Weights of a small mixture-of-experts language model, trained from scratch on English Wikipedia.
Experts: 32 experts in each of 4 layers, 32 SwiGLU neurons an expert, 4 picks a token, a sigmoid router.
Training: a variant of Muon for the experts, 519M tokens.
Below are experts of layer 5 (counted from 0) of a mixture-of-experts language model. Rows are named router (the router's row for the expert) and show model dimensions 0-79. Each number is 200 + 40 x the weight over its row's rms, rounded and kept within 0 to 999.
After each expert's rows: a language model's description of what the expert responds to; "gets" lists some tokens that make up at least twice as much of what it gets as of all text. This comes from a sample of Wikipedia text that the model never trained on. Tokens count by the router's weight.

# expert 26
router,245,182,255,251,183,187,176,237,180,231,261,200,224,231,222,177,180,129,158,204,210,128,179,202,269,139,201,243,204,173,175,265,222,188,310,217,256,156,206,191,238,201,250,139,221,186,263,220,193,180,143,212,112,163,189,179,257,200,152,160,178,180,176,168,163,173,173,179,190,277,254,248,179,211,226,228,195,218,212,302
What it handles: Media and possessives. Media nouns like film, album, song, genre words like pop and hip hop in infoboxes, and possessive 's after names.
gets: "'", "ti", " not", " film", " album", " game"

# expert 1
router,266,266,215,209,195,175,246,247,282,171,202,255,168,145,139,213,156,195,168,179,160,199,204,212,249,182,227,198,179,231,197,208,139,152,197,308,274,178,232,191,195,220,192,170,176,195,100,254,212,199,216,230,208,204,296,141,205,188,160,217,219,207,196,192,200,200,255,173,233,219,220,273,170,140,244,175,179,215,217,170
What it handles: Units and table numbers. Measurement units and numeric cells in tables and infoboxes, such as ft in track gauge, km, kg, %, 0 scores.
gets: " 0", " 1", " 2", " —", " 3", "0"

# expert 20
router,181,212,234,167,190,162,151,182,180,292,192,243,188,179,168,236,238,217,200,233,160,175,165,202,235,221,192,175,120,181,176,231,251,150,219,200,238,250,270,149,172,183,210,303,239,161,175,251,229,215,160,179,177,242,259,248,148,147,153,218,205,201,189,260,168,220,239,243,210,165,163,197,245,176,245,240,177,245,237,191
What it handles: Taxonomy and directions. Inner pieces of Latin taxon and geological epoch names in species lists (Eocene, Miocene, Rhodostrophia), plus direction words North, South, within.
gets: " in", "l", "t", "r", "n", " of"

# expert 22
router,231,263,190,196,145,128,210,244,185,276,175,206,130,183,186,227,225,206,196,220,208,183,200,216,279,228,267,199,196,241,177,286,195,186,255,262,302,135,194,185,251,222,252,277,206,192,200,163,156,242,139,211,210,173,179,182,174,158,173,182,209,218,158,135,223,210,149,210,214,224,178,217,239,200,283,192,200,279,239,248
What it handles: Opening brackets and word starts. Opening parentheses and the first piece of a word after a break, such as Under-19, (born, Col(ors), epide(mi)c.
gets: " (", " \"", "N", "mi", " New", "{"

# expert 29
router,266,155,198,230,237,299,235,229,145,213,184,226,228,192,132,228,200,183,202,262,187,156,237,234,155,176,170,169,200,210,163,203,145,130,209,256,205,216,237,211,228,244,183,192,151,149,186,263,221,181,228,254,190,122,254,120,281,262,214,213,250,198,156,149,270,208,319,185,235,160,202,180,197,149,249,262,219,241,286,166
What it handles: Numbers and hyphens. Standalone numbers in tables and statistics (1, 3, 24) and hyphens in compounds like heritage-listed, deep-seated, ISBN digits, list dashes.
gets: "-", " 1", " 2", "1", " 3", "–"

# expert 24
router,234,242,265,157,217,156,145,243,214,182,306,198,226,175,126,184,164,223,183,168,186,193,231,121,186,142,173,246,183,210,187,236,187,174,198,207,293,120,189,214,195,177,198,244,251,203,255,150,212,205,202,181,142,219,228,255,246,168,214,243,209,251,169,173,285,223,216,182,162,252,211,165,235,212,232,216,130,309,277,192
What it handles: Mid-word fragments. Early and middle pieces of uncommon or foreign words and names after a capital start, such as Alzh-e-imer, Mars-e-ille, Ot-ta-wa.
gets: " on", " to", "e", " A", "ta", "f"

# expert 2
router,244,173,219,235,165,191,232,207,203,262,187,253,128,174,149,159,224,124,239,276,97,155,261,161,228,216,192,96,163,175,180,261,225,227,210,235,188,211,246,216,228,178,316,242,182,210,140,212,232,220,155,243,129,205,143,229,248,224,188,201,162,247,161,153,194,181,221,243,131,288,198,181,245,135,231,253,178,187,198,221
What it handles: Table cell separators. Pipe separators and blank padding in Markdown tables, such as | between times, scores or roles, plus stray inner word pieces like g in Montenegro.
gets: " |", "|", "  ", ";", "g", " "

# expert 3
router,261,204,179,216,178,173,231,290,229,203,201,286,190,246,240,161,202,168,131,165,263,124,216,161,246,184,212,163,221,288,212,217,204,190,233,181,197,231,158,206,259,137,225,199,195,250,195,247,188,224,144,223,195,168,217,112,205,180,155,186,119,171,86,186,237,131,287,221,208,202,181,172,222,136,203,227,144,232,234,246
What it handles: Noun suffixes and heads. Noun-forming word endings and common head nouns before of or a comma, such as -ation, -ment, -er, team, film.
gets: "s", "ing", "er", "ation", "ion", "on"

# expert 6
router,210,196,217,184,191,120,196,232,215,270,268,178,193,218,234,244,154,189,177,228,223,203,149,220,139,196,155,162,145,289,229,232,143,150,287,272,130,180,199,124,279,191,231,253,229,172,212,197,176,191,174,235,178,202,284,185,255,221,155,219,180,175,138,146,212,258,231,191,222,250,176,192,222,151,197,178,158,142,191,183
What it handles: Determiners and ordinals. Articles, possessives and ordinal words starting a noun phrase, often after of or in, such as the, a, his, first.
gets: " the", " a", " The", " his", "The", " an"

# expert 31
router,191,232,240,202,172,160,174,220,231,198,216,241,224,209,248,196,208,139,212,190,181,174,232,198,260,200,195,230,158,248,215,214,156,181,168,255,214,227,212,159,148,151,228,246,255,245,247,195,199,134,163,248,193,252,225,211,194,141,176,189,173,178,200,193,221,129,271,204,210,226,205,180,263,124,188,245,182,307,297,176
What it handles: Name endings. Final pieces of surnames, place names and words, often before a comma or table pipe, such as -ley, -ville, -ton, -ford.
gets: "t", "n", "e", "y", "er", "s"

# expert 10
router,259,185,257,265,231,178,192,230,175,251,209,215,212,201,166,224,241,150,169,112,209,217,212,233,195,173,195,189,176,213,215,170,208,166,250,202,140,183,260,184,287,188,225,217,195,209,173,164,204,180,148,252,202,204,238,257,192,233,245,206,236,206,126,164,211,202,200,239,158,236,205,182,295,202,286,182,197,224,269,209
What it handles: Clause boundaries. Commas, periods and "and" ending a clause, plus the pronoun or relative word opening the next, such as it, which, he, but.
gets: ",", " and", ".", " that", " which", " it"

# expert 4
router,261,182,182,249,198,197,152,259,215,234,266,207,233,217,148,176,244,209,119,161,166,182,198,269,223,215,167,136,192,231,197,204,204,175,255,254,287,260,216,196,265,252,178,169,195,175,229,257,147,231,165,253,185,151,203,97,177,199,233,155,155,218,199,147,221,215,200,193,96,194,192,173,259,146,253,231,201,234,166,226
What it handles: Capital letters in acronyms. Capital letters and pieces inside acronyms and codes, plus hyphens, dashes, slashes, quotes and open brackets, such as NJPW, KTM, UNCTAD.
gets: "-", " \"", "'", " (", "–", "/"

# expert 23
router,196,244,172,226,230,218,207,221,173,187,194,182,210,191,132,181,238,156,177,215,214,144,156,182,214,208,204,171,217,212,221,256,202,133,187,170,215,163,290,178,299,215,261,231,186,233,246,242,274,268,244,235,157,252,226,207,161,185,169,189,249,192,191,148,214,217,171,141,109,235,170,135,252,181,207,188,184,243,216,252
What it handles: Line breaks and closers. Line breaks, closing parentheses and quotes, table padding and dashes, and inner pieces of ordinary words, such as engulfed, efficacy, unchanged.
gets: "\n", ")", "\n\n", "  ", "\"", "-"

# expert 25
router,255,234,214,190,169,229,163,243,223,185,200,227,119,196,182,226,168,118,192,162,261,160,248,177,184,143,193,163,209,219,108,254,224,148,206,230,227,194,241,152,245,179,183,184,234,188,197,137,179,144,194,204,162,182,224,206,177,248,213,204,187,203,270,282,254,204,203,214,201,183,240,147,277,114,192,215,203,253,213,188
What it handles: Biographical narrative verbs. Prepositions, months and verbs in past-tense career narratives about a person, such as in, during, was released, on November.
gets: " in", " to", ",", " In", " as", " was"

# expert 18
router,305,243,189,133,153,219,148,279,223,184,217,214,156,124,225,236,154,145,196,138,193,149,177,195,238,223,193,189,278,282,202,216,134,120,225,220,190,268,226,210,233,129,190,158,197,208,132,247,244,205,186,207,145,191,208,186,199,153,162,203,205,194,150,154,242,175,224,219,197,202,196,191,231,175,210,224,151,206,271,242
What it handles: Plural endings. Plural suffixes and plural words, especially in census and population text, such as -s, -ies, -ers, people, years, %.
gets: "s", "es", "%", "ers", "rs", "ies"